Experts of a small language model: width 320, 256 experts in each of 10 layers.
Below are experts of layer 7 (counted from 0) of a mixture-of-experts language model. Rows are named router (the router's row for the expert), gate (a neuron's input weights, with its number), up (a neuron's input weights, with its number) and show model dimensions 80-159. Each number is 128 + 24 x the weight over its row's rms, rounded and kept within 0 to 255. Numbers have three digits each.
Before each expert's rows: a language model's description of what the expert responds to. This comes from a sample of Wikipedia text that the model never trained on.

# expert 18
Past-tense ed endings. The ed ending of verbs, especially in infobox fields like Closed:, Died:, Dedicated date, plus table pipes and decimal points.
router:170111111109118116105178094149092177138137130160151100148112166141090116129105081146139148150156121142151104155153114153116125110114099095108070117115125158136170134071142123112144090130133088162156067144120105137129115138123129127120143153
gate0:139126103138079140114126092132122132104174142141134121153130157101104125139149143125119112124155119143150115123081088191151154153092142128101109112131170149169152108122103102140167092118112101118119110115126143127131112074108124128141127155
up0:150090140123118159144144191125119137142127146136147149127113112168125133113155203098147160139065094105131163118145128101088117131167160134126098124122086127137070131137116152083145143142139143118111136116135121144102172138153107118154129121
gate1:200114115128121123105128111144113117141128135133137145113166138134106125088154146113097162141108101094141166082127087143136096105154140113159122109132124144121107140143157154126132113154125136103155175121123124116107146132060129110147096096
up1:156136163113124153109122102121117158195110117112129096101127139097119162144125095121130134153153119171109204150120165158103128116099106116116127093093103140115112144116153115143107148133135110057166114132164113173130143125159123126177098076
gate2:166120156119147160121119106156127071121151142156176169152088154107138126149152151116107089132101146125092140134132167125133153151106148110108110126108112152150125163105080109114165127097190085121114126143104126093101132104110119167131095144
up2:155110156120084121125186128112109135140132159123159147107153126131108151092146130106131146151154129123109135057067117127116126126136134155121121120144142157085093136121114101131099088112151105126140121142158109146150125140137167130147107122
gate3:117120088119153108127146093092117107161123101157105094109168144155117094129138134140113136083103100150098123115117129149134157136113116086155120106082149114121120132119169079148099094137111175172122089111104156139144127101130070136092122162
up3:112164128105124144130154072119122178141146083156119158118136090135105132090158086134116160084137167141137093106127083099103153091087163144146140151087098179174154105149104122163141081140127136156148132101136154164112174142128091164141125125
gate4:112140122129140134098123106169099171181156156065109155105100112100124122126138090105108134092151115160105163161096107122170173113148115128159119112116110117126088148077110129131177118125144129114151126109136080128126126113138142125170125116
up4:161121135118130149124115143143140109163129128106164165131148083108139139096106137110109131115159041128140103135142102130159137101120148143149072105120133108133153109119177110097148123101117178122101166148109129129103113079132174134139136142
gate5:111127132096178145131153130181103096122120105127152144154109126143113127135118090140194148054142120146136124127160112149120141146113152144163106122118114107127113107124122138171149107094153127125122089107083113120142125103133129133175101135
up5:140100114093106096108155137145131126120126117152103139132138113092152079126174140141169090094137121119111125177168086111110140131151126109121140168153105158119124097133137149136123163104129113109145079133101161152147117129176138161151137130
gate6:097155111116179114156169158105138083130163126174116116120148162141143107135146115099115096138142132133147133154153120100160136152124164123134111123167140162126119150120121142156134148087118116112139079175146155143123124100113102125169119159
up6:119130163129150128139148137087123138115076090110109129137107171126101148143087173160141091102145182111155146150111113113171112159161140135131093110099136099144109130150133147129103116130161128146108113103153143108126091141097115135120098120
gate7:120146148125132108100146184157093147120137099171109070133145143124132146151128095144111086160132117150143104111136124116082141106134134088122130156050089068102145127124104105165132106129113108120124091128126133174140142127133114106155176122
up7:094141131130131111169143131106142136135127091161132094087078109143158129119130123130159122142131171095138169132104125095163115175122105163129140134150158137121110159119129151134094137109123110139141101104098103079093129101142117139157127158
gate8:127153149143105104113125107126173140077123093181137136140138131100085096125126132110162106122166157151105128103124108114159141095096128096150063174137118113111082149119126099112153125173108124098112119114141133158174129091095145122118137136
up8:134124140114131143133164125142131109098170129141151131132110115150121118145189144143148144123139130126119121096153124099100185113145153132101156082131140109165141178163122158141098149120150135135136104124051149121133080173138105133171121132
gate9:144116134098132132139143111125114115150095123121158134189088137151136122128121119112135135111122133116118103134119141156092104070111130138132129142137153099132146141136145167145102112127172130138160151140109099105118120116127155136161148129
up9:154152125114155107139129156092108135125157090131151155119162153122171169134163116093156135103194105111157117143112128112071130136129114128168133110146105146096131133140120105100150094178106201097099128142244134086117151138130121138139132131
gate10:176129108140140132097123105120103161125112160163138150115134129153116110127141108120114129126147102156163098126141142147167120142127106110144166100105173123125086091120101121120113136194133134112134094095135132127139125158159116132107135153
up10:124138091134163127105120182131140144104137119119088126135116122123112162125087114096077140116088130133116127149145147115116150112129176145139183178152103142106155116121133166108131106173113155177115159143123131133072097152096122107136105131
gate11:136139131103139126115145126109148125149133125148149105154148133166125102132157112100162121142178090078115120128119087130113108136156153132138123180100154148115055142159099148112098115172129100180118119107109120128132122112104122108164104133
up11:108098127148141156131130133132077163153105121099133119111121147148113120111096132132094148165115128123113155153143114038142097113123107142134148150142133132154137175108089136140152144093136123096117112126133132098123159127104116173105121096
gate12:082138127134120098104134164108120132138126145127097113149087128126117102164152146162105133102121095118113123145126134156103124128090115121090094113099135129100127148109101098135127104134109176095110105135104094129146088119167113097092108092
up12:122128139135112144153113134098136119140160122112114150125125148164189080143095120160146131101106076129140161131135136148119125137058172116135133104141091123092151195137125115111096174053106141095136128150142147113123123157128110097140141122
gate13:122148089120093124084144136121128188147085148168126097131096142103127139096114106093111171123126171126141145157157144173113065091139097115125121111111151168157115108105104129118130158120166124137187151132102148157106150118135129139112109130
up13:155103155166114108107161121105131125118137161077094090142129138180139128129125197115166131142139122106157156091098145092157142116133177158134114109136120128147146113138093119091140133153136141082081111170133146113149143108125158115140131130
gate14:148097127087162090144093122174138154161093115111160131143136137095142107109101118139102106075131166123159103181076117130130120129121120098091125133127128136136129125114129119150124129136138090163131116152130131138152161176117172118132130148
up14:117130140115109137127105106127098145133126169181122148155133145102129131096132156160111102100142091157137137114121116118094170137164163112147132127125129109126126127129117120151106116137081123099144151133093134125111125146130140103120141128
gate15:111176094137147082140124121109123138098119141146134150139151136146066173108107109147111123114121135138109141117161135157127157119128118100100103153083122143110101090137111143105111196164141157131129132137132197090114125143114173147110154125
up15:135123142173173085128114099104102116111111165144171134168097086100080145115106103149091138122126101094158147152120130140134168158118105106124113098098061084169135094156125124121144177084127144108102104153117122103098114126083155130156108134
gate16:145151142157163107115163152158104142149185170131132112122173176139117119112132154110068137158128122142136145091095136168100133155168104116139114125139112186126162134135132161097133100136107167113155131136127064139156134123087099117112142140
up16:143160159119115118137096140118110172147090150139117123136108095131130135129145165170132181119138133161114144069165116173118164092163139133115115119100122145124129132126166136170151122113146139106116141154144138139112126137126128132117161074
gate17:155133126124139138108120110169102093064128109100132125151135126166088118111068119148157123193137104149145156157118137137107141149110121111128110135190190124112111117133148124157134158144133106099154147115128110159139136120102141064097115098
up17:092125131115097116129127147151087135118099118138124075171149154143106155125164121129150139136119156143139116147157184167140132127115166136157077122119108101160195117130090062148122129145130085111132138155166116111131097107093104124103082138
gate18:118103121170103129138120120111121134086090138079159134145088148089086136090073124149100115090141146147156133152155153109150127101093099109100129137113133119177137116115128117136128126103141126098148106139094093132131125122113138134128124131
up18:133095129120133124119141112102142090082079142107176161154137182123105106115148119187112155125124094132194124127143159120138186121114069156114117144127135149124126144128137121123128161091113152133138154109139115103098167135115142159148143166
gate19:112153101135136126096164160134145094126117092145130108092128134101138113104138107130141101133160107116105105178146122141158098155129132126125125082200106099090173151129107161109153195123102118100147107077156123133119117107143143110128131074
up19:149109148097181123162102108091093113108147084140099131109164103164132087123142125135145181132152153104141106119127126129121159088112137139091137174077100128133117116150134120089162139129122112124093099102137180164141119126101115139145146097
gate20:155110129106103153121140106151145156117129153138147077083141163114119112093134131138112107174130120093119072151146186114143127106132152117117094088145103139092179143118097143150105127101088139119144146150094092163103115109139106103110133145
up20:119112123113132100107071142113136113057130130147142158144142149113154142133120147142130105191120108138118067078110133116134112121149137126096153116157106131129117130177097130131079121109084089124124137141133129120154135126156146078149120128
gate21:112145140112170166092139140106092109114114138132127146096129124112090168144138132171150054095165150118135132115167111093136107145136178143139152139185154119154102146124102110112139123158102137110150139111153144142123141149077139125111144120
up21:140113133139161100119170120123147126149138092107147150129135157110129129149187115131108142105072118161161153146111140178152134166116156131135118137136068101082127134113162101123130110128108157144139155124126126094133087072143115082161138147
gate22:119122154155103115129111124159131114117124155178148152105093096134072131136144157112118094163107086140133066138138127116125108126161120117140116093129097199150123147125095144147117116138123125115112111146117143116087077181141159147111150124
up22:137151134117155148092125153093149132085113116065120139123151148124154148146128164149126137133126148122091101137117124119137140119134111161108168137108145112160120122199083133124122099117161124148148140131120148114130117137093156151150107125
gate23:134087114151134133098130113144141161131182116117145146132109142150138119077077143116164125143154094158106145147146117129094119165138129095164100128133128147148172154113098107153157130181145121120126070081167120117153165117176144125113163103
up23:102084143165142166130112099132118111114121143175092103153135154148111132129133158111110130109144140159109131158134151112107156142131141134113148125171178143116148115149088104114195108162097086143117107147166136094161107127139186126129072193
gate24:152142181098162112148118148151107143119157143180127132124131096138089107136132094138129122136154132153160121157126144165086122143119144128167154096066097100103129105124124131154141076158101124169166159160141126111143117112097154129126141126
up24:111126083123101112085124104110159102110115155116101125097127142127149104088110170088160100153114083165153138128114108153107120095161150124106121099172105140105139129162120132145168075129147166125129127135088137119126089130133091126163107126
gate25:156141109144111118142106155123099123148145143097116124134125093132136096133106134106128146115110118123118121136168146168150133117119131161137116133137080184157148109087096102097078113100133153132141119128130129095118122137130150178147139107
up25:126168117131153118112133122139106087146143127120152109112094107131165144098125165117120134169148143102129117140164077140129122084145124129138121109134147119090138116109139140066162157126100098143142117132141119135136157094128078166098131135
gate26:106098113137098095089145102167145161147101099127124095137107143066160104162132115140141130167149118100129125173091115139089154176101125137106119147107117105128156125134115077115156168130163101146162153095140093079136137152125151099187119097
up26:112093115142129096101155103140112104147127154145155105134130149143116126124174115135105134091070113120151187162113150140163164160134129097109135107118146109081122091155088115124090126125098131100077101169077121139108122114114124134179122087

# expert 45
Boundaries before new text. Sentence-ending periods, paragraph breaks, table pipes, colons and of that precede a new sentence, cell or proper name, such as Family: Nassariidae.
router:164147150137144107173170124130124168117135120161101150162142137128133099107096131090152105103137138171106097097138107144142085152117118078085136094137144147138096134093125082143166114132131149151169128094135075143080088123111104124133144116
gate0:140181146133122122119141110122127135104135144116115120131128108129085153103139144129156124127130101170136166129111113129128106144130088127124105155137091146149131113088130085130115134111100114163145105093136094163184108166123152188144173131
up0:105168136125127088137125111132134123112141133134101145132143128084083103146148160181169143115125104176142124126108056105068131161157097156103117169140112089121149113143139107132176144142150084106100119165132102070136108102108116144146151088
gate1:134129127089132090122157063069110132132162193148140117100117135110125145133155097124128143147132180137118137127133129149102132094118115137072133122071143166138121150113109141132158162097098076101120113145143130113088154119123112153149181126
up1:104135123123109119121151099071140149163156138135154127135095114116122143123153138137119148191131103123118110140120116113124145102125079128089138162124122148103152176156126169141135171129159073096136122185113106107153121112120118142104158062
gate2:126152121132144117106136140137101173135148092180143140154133102076130179165118076126146114101113156129160138113127143132138062143091149086096113129117174117085117128118142090148099067128135065101165092134164115127133121145131120116100140124
up2:183144143160126133093096142071105131145132104121108164130139133124123134120112130120117132163129157094148161130133142118094144155142152127113160067170132098108124129105176161105108154133060136127153091155137139092169117105187156117127142180
gate3:102091100148139126115125139120143134101154101127140117149124146149083116109142107115110111051143171080144109142115083168179085137111126157090141138122144153097152144107130095138113175116149129115121141136113115103124151127141105133159068120
up3:155162136150143122170151138095153139139126143112147112112134105113090120132138116119073171140102119131180133100164114148153133144091115152128163119135123138162122098139148132110158108133096166139134138147099145151146164159129135121122134177
gate4:122093119133137110121133134183138150154143118116127114130127133123158102061129082155117081175145136120148104150116152112097139143143120172149193117145123110159099122109087157166102119135105128139173114159130122140086084122129122112134151123
up4:105084159177136153095139135111144186180148133148154158122117177146172141121108121121132151178149102152116118130129162174075130123119127142181151116110131124147106122123104145099139149171135114122184148149153147098138136101154127150125127100
gate5:104131175122098142133113133132138139114126118138109119135109141139158113118114122146119156123128130133139120149128130125137118105174130110115114118113122149108132165149156127109160113112120130136120114077121099149100133127079133097164077128
up5:157104125173127140109105114093109101149106137129129073181099143145092123111104116124141120122125132105147127113138125130134137146117108112150152138127146131115128121120113128153129149155118150149118111124124124127107099102155139171134116146
gate6:118145161132123137109084148166125098166166099120158152124129167136186112088142127112100138089143117143145127136091121121122098069127104129131106134131131112169147146119159159164112061125103127079130117089094126152133109131136174122158083142
up6:132110074182091101056143125129172125135125123139131140154162082160160140041077112114109122134137111121165101116115161099125117126106102121125114100149148114170092152098126159154100157118162123162095148127162112161167130144116153109137150112
gate7:152099092145101102164132116119172121135152127097153095146125108131116137154151133123109144096138148075111143142089145093151147110149143098096094122102145110158126149126150137154177157132180118133139179119154139167157099099156141128152132107
up7:127089119120154143130145143148133149103147168116150060116125121136128105112116133106138150132136108099146127114129166110078141109147144115113135149107127139131136132115132130085146136136143101130139136128154129149135116120128147113137162161
gate8:128112084146127080095128101174132109119103126122122151200150123140127125087123125170144111181093142132126164161118150111156124136111113113138147152130158123135109153121145156123137150154156111124063124123121121090096095138106122149126097071
up8:159094141115102117150139126148172141081155133113148150101147151092098124140101109097133128088116095097130151139144189127160118092082126145075148151109109120119106174160138151149136116164120129111144143126130128139138138132132133144136133120
gate9:125119155117121083091140146174138109121148135104144118115113157137116136073170116135105085134088155160153156130116161103161130190130148121115153135110112130102150131116116114142156125129150132168133139126091103124189150149120123147122112130
up9:138100136129110107126109123151140134105159142117139126081115080153131122093117121135120165140118128164136118117179128101158140142155118151158137122087131145119127113160119123130118153157147149138075168141121129189152161158144135133139168158
gate10:110058132115111091147110132145128091150166141135111103128143142154119138113109154131100127137135117092155133119100085162108145140139150106110116170075126127132111127111180105125093094082120128167157149160124130129149098130116120101154149160
up10:085164159150152132173126121116180117147135120128116146139157125126132132122158077132105124144124117119143135082160064127132122130125141153125160101152088108132117113112096132094163133162099172120131170122068158152107128120123129085108079146
gate11:094156101133102097130127174108087176147140156150131116133123067149108120115101117144134130150105103109112128139142095195127129117113085124110115129156125100138109134133112103139156080165144150163102107101144107168158177141112103144157157090
up11:145101108143114104157090131101146160144138113139137116116097073127142121123094144099115139116163084139109136097111114134128123142118082167118159140184159109122112115101110137150111136129136161156080122124129109114108137143133126169113106081
gate12:120109137143151135074158113118129141086111140163120157087118131152133110146107168137101137138107150091134129079097134134117149132117165138127130115120147146094120158144144165130139130117146122074157131142155081165138138095085111152126137117
up12:144113156125106092179138109151144146153177123094093072150138100134132177140121101134149137127103148145133158146154137140199140121164059144109106097178169119113135092101119116127110117141104136158088137091086185093106114103109175088120129152
gate13:103115098106144079146170089116106174139141114177121157105096126159130120147098139123106078093136125118121139140099117073092093114111119101129117114113151127109140149153139139142129094085096130129132116122128103104118122164168111144127173127
up13:122116138161139167137186120141145117092083081134138150150144126092122086116100077094120136149130091151170100093162116151123146119087117114115105119137112129113122116120108138152130098100144135144140122119117084091120173130091121130160078087
gate14:165127134101147117158104140147093152097166132147172080098154130149138161112148121143105117148149159091092139149122166171127117180130159120120152123126134141137141116136164129168135109135162138161071102145135125139119128093106110144161129129
up14:115077140133138056091082110130135123175133179138127093155126143121097130111148126139132097181116152120101132117152106117110127100100172131127177137134128151128109181129161161159130138124137155139093101161113109132085131122136153124112113166
gate15:121131136118100155182148144080102115130097137121108149107157110090109175091131142092141151116136139088112118169173087115151154103130151122141118141131144163164126085118155133131097128091123189165113130089127116134096160132104112118120118141
up15:117149152128067166132131141136072120128080126113103126102128121097073161135127153126112132127172135114106146144114105112108142104142160096182115121103131125149139082171125114146120138112123132157148114102117131118104132109094129109123134196
gate16:129119163148125123151162135142142147130102074146180122157154117101072124125102142129060118135139096146078105109138116144141084141103173117088137104119121094132102140121127137126144138182145130127113102128139092174122152144125157124141139088
up16:139110151104127136126186108079139065126098141105186163152100164128114111095130078101136143100153111141121140131128103147130135131124109076103097096175108078163113094065144121115156136143092084130125157118120113098119132125140134122113158114
gate17:152116133143133140123138129109139121131103111168138105101136139131119140114129132122117116062080133121116180123116155093164136100139126151146132145132204128132131104111133077118092079101114086122131097150140082155163042111156135087155114128
up17:111120109114169166115137124138128110138139127200200095133095074135169139116115134108115133083145106095116098126149127193146137176106113127125147127134131132114143155095088176126133122116159101201131158106126165116129085177110119119137083109
gate18:133128085104151141117098121120122081158136105131116107144138175149163140068125158149164121143120118135179142084128113105135099157118134092148158157076119146101144177130147134153159137141166119131125089108112143077140123157089145132174134149
up18:146168134112155153112092154106106135143129104150154101118091118132122185117131140140145099130168124109138154123114103183139186147161138138125132127095147167136126112131169094091159103155117169124154112123121124102152092116142151093116130130
gate19:133143093112158122149164145131181145155089087128116140169133130128116138188157129142125142105152149107107120131153162150081120161089121122103153122138137133118147100146151113117147126155117054144134118109122099094179151150119140140130113103
up19:139136167174147147114120100156111157129152103161067160087136145135149133164151078163158122121149137173162146117153175122133115142113134122161145142124117178167141141117104117132111152117130147118147189130062131116133158161174165093109122136
gate20:085108144052092151141153093137120148112173103134140133081167128155167094148162101158124140117121101117156144154148146104126078102124096127128140123154126105099104160121127126171135120137161138190154157162110083077099117126146140143123133121
up20:079158106093121132175114107159087113144116107112156105154071163162142102109166101154097105112155167130124129098121087108106123107159116156128161121136127124074150110177129137096106118143141105139227098104121132101132142139167133173141124140
gate21:109149100092130128104188146103112122100152133131166106152146116120128144146136140087144133147151105112127137099156117131141140093097121129169121089104122084099103122121098136113107121117086164178126128092103096174128132144146121138129106140
up21:115136146124176165168110166155124142107134099140117080175179149161080131158117185116103129135133158117099111103100118096097131153088161125095152148152126156136147083149126135193082104098130111137129136163150149118141126117136116135168102140
gate22:150074120150123123172154152155123120123129095125132114145137138155169144143132177148165118110097076125143131095173099161167157103120176091141124099131118120080159131105121103108151138114155102126149095145146127164158097127085124127156110172
up22:191150143132128113141149124132131098127153115116088154106122143127136146180137151104153116128101136099140170087122166153146164153128135094144110162117149107108173128124160122110137123159137166110107103125162120149093195077097102109140139106
gate23:106101158123107146151148196145163150110127133171103117112134150149148146146147090110105108112145114117096134108130122117108180122154129127153114138152125118158147092099132123126140142133092124136134109112091114085102144127105110142135104122
up23:115155081171123124083097099151097121127170115131138114144122093127094114168077109119116158157125105137119169101166089087128127120141114118157144137127167107178133128146081124110150148125140116110040132144172160104109125170140160154101132115
gate24:100144108127138102115122120148129151099094151150142132127129155142128152125102131132131111131117118114144147189133104140143104109101150133120127157107162130128177130116130148151129109088171084116118166115148135124110139124126079115081126119
up24:091156126097142094133146126144136130148143133125118122149126135154116148136127144121121107117130141094179117133145148097120150108128111144126183125186169123152123134157133113156093158122113166122096132144104139131123163112117120172167182112
gate25:088164171093132133153135114116110147129117127114171152138110155138148174103198117125133117130088109141147113147129152121107136112150158127139145111115080079111132137150096137148093093125104126119158103087114121173097132152152153135095163083
up25:137123109144136067147118100090141141159087156103113092103136102132134144123157103101187096137098100145157136128130177079121113117134120115177146137132118152108164138090103122109119182142053119133146185105088123187114133136132160127115133108
gate26:105091102102107164083188086168138142133106117151097125115092121132143154151128128129126136154139129147119113126123141148099117147124108154156087129134151089118109127149122149101120118126157156146119127089174139125143146140168148127157108144
up26:117122151120137135136136152068133097145158167098146102150138115169130107104163117140111157115122140108074117111150059127145139121131132029118182148129180178106140139146076125080170091146088141158111117118126139150132127141143135129137135112

# expert 34
Mid-word an piece. The piece an inside words such as occupants, militants, tenants, Romanian, another, plus line breaks and pipes in tables and lists.
router:148097123139157128128141091140094156132175094143109129119121151091139105164142119116101094138090137152109124124117090163138122096121147143095155142152141125124135077117120088139143154116126119129094118156145096164130101123112116158112120095
gate0:113142103161116129140118112122116131056110121132125094120152106114138100131143127160122115116144119170115125128163104107137184138141130127068148092123132146113121111131132111127152177161146117094162172149150145168130112125101141104178082147
up0:119114119148170134100162152104154152116075166142135124121125112140144133112136121088113134089143091092153083094119169148119113152136099150150124132103123141143136134154110111125088111115094127158122118140133144104080123171096135153106148140
gate1:116107128174155134151132143107116161111145121151109125132131149152116093098118160157105161096125152122102130122118108148135144092112151125109111108111122141139128115093135081152129132116093134177122152100155135150158109128133151151144160167
up1:123125110071099165157170116081132108163154127132123123150122143113094137105109172110103128131093072166162145092114111137092139104127135138136128135168139139154116082085092154125123121168106154110122118120136095078132136141157094098134173134
gate2:160147105160137150139123138119158150120159111139087139115106154138111129142132129146147095109153114147115160126137139158103184144112088147136053149143119092162128060115141123103139129132139172133108108149108105161096149146115111093139142126
up2:109113149144145125108114148113121113165149104133141130132100176102127131158128144152090131108140122140104139135079111124123169127113123128078065152101143107159125136130115129131101120127148180117140107143115124120137126131166129088130141141
gate3:133113084129121123093140145165152152118153080119132137079154118165156135143111137171128092093127141126115114139162139119103134080139074102163144126149139131147113130122109107120162092148092124119144128105131119126120133071130136112108118111
up3:086133119102112153203150091169178139113097119134089116110107158119130121107166138153106122132121130140163117144121156145109112114195117148130146128166114132138138120168128157111118145109176179078112116138108129127087162097168141124110121131
gate4:119082121123134171134127162142144155137091113130213140102144150158146105153129160147164100107118122132112142125135143127141118124137133123156089107121151167155153146056129111122108117139144123103166149092180101141147129146104133127103131117
up4:119136122127106117179142152139087071078159107100112105154097142125112170149100080139168104130125106134122095148133109105108114137146149129118144118104122121150113127149107164130096138092126137120104133134102105084110123138122156163117151128
gate5:152089100123144138179151074143131110101111126132140147125140159161103162123145117134144123096097154146109063140162143081115123099108115108134105105087176107069114160112106111134114142171135142140128151117141134142084113099177133098144122130
up5:101174135108094125132126168114126145138078119129155126142100144158141162112125135116153174137135118132095097125129136124095120147159121112124092128121091160129097146139139103142165147125145115114098114096163152118134164119138120114089112151
gate6:115134110121118141148165133187121144148120119099128177142154125166123106135136102080115146152131117083150103186112113166170152093133164129145138128082145120113157124186102167090129141126144129117154192147125090097107185090094106143170121138
up6:108160131115139134109108146125152112102082122122116130165135114109132128154115158099145108118134124139078137124136109120099108113126095117112114132133125152132133107158167147105147114111099153097141131108113115148134140125144115149124134173
gate7:121141096115151176141145127144141121137110064154123166114166125134180126123076073172128120139143181149126118139133144133142146128148149125083151125130127124121182100086125095153151141114109139159147137152113084133156121119102140150113131124
up7:147145085155153162114142151125163082108114098126108144163171132129125127129120112146106152176122124131117190140125145149129124177133130155123144160171140148144120150080133141192077162115127123144131128123096130145122161125119136148143112127
gate8:162138150130128122142087141152111111154125131130158128103123135164132141146119078137130132146136076185127131136139131136154125031136086162082142119081155115116099110111100139117155160092100132170129135123085118132138161129103143149149097112
up8:155098151124106139144136097092116153075158153083123107127160161150141149115159132129127098117130127132140088127124172091127103130130154100176090110139128150125177145176089149123114141121149185112083110147122134151116126049123104122107131100
gate9:107123131157098126172156153139140155142089135132112087117104120085134127114100116107167123172147127116125127141112123127152168119147131092118159106135132120125096138101116088119142115135105137104099119130153136171082093077112102120153160111
up9:074132136129123147101146124108127181157146138097107111117100112103120107136124126093194126118121121147136107154103103152129139146093090128126155121126144073114131091138102105149094112157147120131129145115153178112091107124131110179151142114
gate10:088137130095110116138148092154127129164115112137076107125113166140126150127101116160129150110148130151128145100135098146177125116126146095127165142141102135097140124138125139140116128136116105142146113118103123162171104129116118125134086098
up10:150089118131165150151112142139141155158146159113130124135117128101128132112141113159112098131155133133171150167134165088126153157105137106204135105101147170107138112165162131117074177160177103101101145129148119136151120096120134105135123097
gate11:191115118098156085132115121138127092148172118132146185142128119089117144108131134171142099157132098083084138111132125116119143145140147157100185112124164127160112090184154098096163186149156123146176144126115121126160099120131121091128152141
up11:122149186139132107111166127081098131116128184093116115115164106115084124103129158129155138129088106117130136086136125137148128146131106151147137131133157137159085144123165120090149156137076128149139173098125083124098127119128061137123075120
gate12:132152104143127101167118131114096105126092115162107122128113155161108145140121113125140142149133131125085099092103115117121151140113143119129125159161136143095124125109116085090105092092108132140138131141154145084146111105179136133129142136
up12:149169147087135079128130126152096145113128102145110134084121125084149064159110154159168072131140144109101127118070134120127113123140150155134161177112098117136115098147117115103087110126107121135097152092119145111145125109192101168156143122
gate13:138159108123145125133124107146138118119162089128108189131134131125140102156117127142091159151102121161107102072097150129144099097163160115136098140141124185106115172123131112118100135150140144108120097121126118151124166090156102134114125120
up13:170104103139127150135103086138164131118104157085122162133146098117171113097156119112163127196121139097166132092120123107099096139113152123104147123152126128169153104159138113101105131127136119069118140116117111123127153108133094139104152114
gate14:090152158153134147123125112132105133094129108098124107134128114131144179143142110134144119154073135124123096102138149129138124114142135101110152121160107157071148110122105161189124126101116124182118125164125133127135148134128112108133137152
up14:089139099178125102139112179157093092108142153146085134164077098135148125114172137092099129113142146134157135107154080119132116120107142141135141091102066118120122113144158095118115106133142133153129090106171100103152132131105111094087125117
gate15:085160138088142112133133138114115118149143124158160124141118113079090140173166128118142129116170137134153146121151120109103151210145139150100131159190166121154132135114146107128110126105114123104129106108142122146137145167079091110098090164
up15:148086150123124139136090150112131135168140121099124089101115096152142186090113156150139096131121158118120111099146162081177089125093137092135127101114178115124125114122168073131114077113121083129099125143116150155141147143128107097109092104
gate16:149111079121115083136118122119140133143098148094116163126129164161159159145103142087156127083168124096124052151154122162134137103137141127131090166156090105140171135125132099163161111140157076165137096140173101148101101109094110091136097092
up16:127152128111117122140140144129132149145138142169127137145123132103101142124087158118115141101149143148151125107119139100145120152128112114152124157148159119139144141130120137115144114127112146138081144100128138110115106117151139132110160104
gate17:111161134153168059173138091122101147130089122131083125130122121102102119145126081137136154127099139137144124146163137146127144143124132140158118161109139125152145120069118137151136103154128136136113150113145114149118143104124084106070133106
up17:092087121113115152125135147111147110135149091131125107111138101137170161137142144161161099154125134168088104105096120129113115128138104122076104068123130136113151127155100120132132090117145143073147127106124160103122124136106150170158140114
gate18:128127118123130134131121105147084096125114103135101152155133139125158126122143119120139099113181141101128124100146126150143116137124141157133130097168120143089178122117129148127130128112123121093150148123060128123103122088097102109125152149
up18:132151118165133128163086107125101144148091136144111087089112129110118130124127113130147137124126152113123137102145118086138127142167119141134134133092110122165140123112160137131108149133175122183154167113090152081133165110134114177133128135
gate19:126154129123147126103154146139139119112129125151133132109133102125139117101083141079101144110130173122141153147167099111105111108139123089127124101126107107047137145148161091110150153115149150125162081145090134163124136164140133132123142147
up19:139138156126115110090119124097125107124120147115151175118145127157130131104114112079099115143198107146125111102121153149132169152147171145148168139132113133155084113127143132163152108159117123141146103099132106156136139140095121110082087125
gate20:167126143185171124161136121149107166152133127060148129152156143142119113139111131136115097096132139163108153134157106112116163120145152131093174150152163179120135093126111124120139150169102120136114111142083134172113126100124160139167106125
up20:150152141108104121109130076110129167157105131174122157124153128161136141142127144122117159131148119092088118163138103133079108125077130154143101102091107096087173162142111105179134183114145173100080119081119124118123165155129112141161175087
gate21:127111130133164130120111110145118135135161114142133093169095140157124129114149124107097136123111106102133066116085123112093116109104144102122098140116119129131144122076113124119114169160072142092062114116110139121121113156115130138103142101
up21:188129119143102099159082122152165102144163085159117075131119184112114136105139100138164112141085113168142128139134142126147136130113103113085141122107069180107144113123130093139142185113144142121129124123090119160123113136186117117064157118
gate22:145128143165131143163128110136145136157103131204146112153055154113150099149142158129097098126158122153144132149120146126110126148111147112107103158158183058169089140115107135081130134126128136122115129135106151141147095124119095156134117117
up22:143110122140122129127122125118141131163097158203153134176111117091162112118169110145085100133150144167135148128135167114093128141154134117107142151113128097126122125106162116137134120176112171139083150124124128116145124104161147090109175161
gate23:109154132107095156148126149151089091153184117134100169133131136100112149158085111064126084132182147140133105162108101126133134100127158107128114120118180154103115138119153108144135158126098128142111112124092096134139084125128116103123146133
up23:105116149171077122144152130139134114136163175074083092148131160152113150145093117192101118159124137108125109113126132099133180135131142129107114090134086154114085124129109120144123105121128161090110128132151138127135142115136123147163123122
gate24:147092125115094165149135132177121134108129125158089124162163121094133125146202133146106088134124112133128150125147126154104150089090144131136085143113118132093144106167143125135103103119132115126132109165112106105120078132134090086133157117
up24:158106139130145125142123148155139083161087112152147139112160108183118145104138126124107160132114082135127114104145147114087131128112110130105125115118144150113142114138123089087162133114131130145143130162129159100116157126130109151147126202
gate25:093168125117154111134150147126131122164147093124144153102159112130111121118100108139095130111113170095166110189135129142185151096115115115134172146107114194148094115118147131111137114124088157132089131123123129096156155149128126138105140108
up25:111106134138089113116098152118102150073157090053079154135118111132134119158180136129151116074194147089144159097086081128153150140113108106148118117095110092130115137088139126140095121153130103124144153083133083131146142136118134120123127159
gate26:133102134141141114135105157161151144136124134152143128182122167128123118134171103097166137130125161143140154136099142167149135101128108120074110130140175154091123093144130101075084136109132128161126165132108156126141104161145109133115115116
up26:161125144097112135109151096137159131114131118122133145133112121073100153124115098112097122112119150120134101148122168138114144111155077093154120140121125109102114108141134067119126152137107143082132124090117146142127116133085110117142183132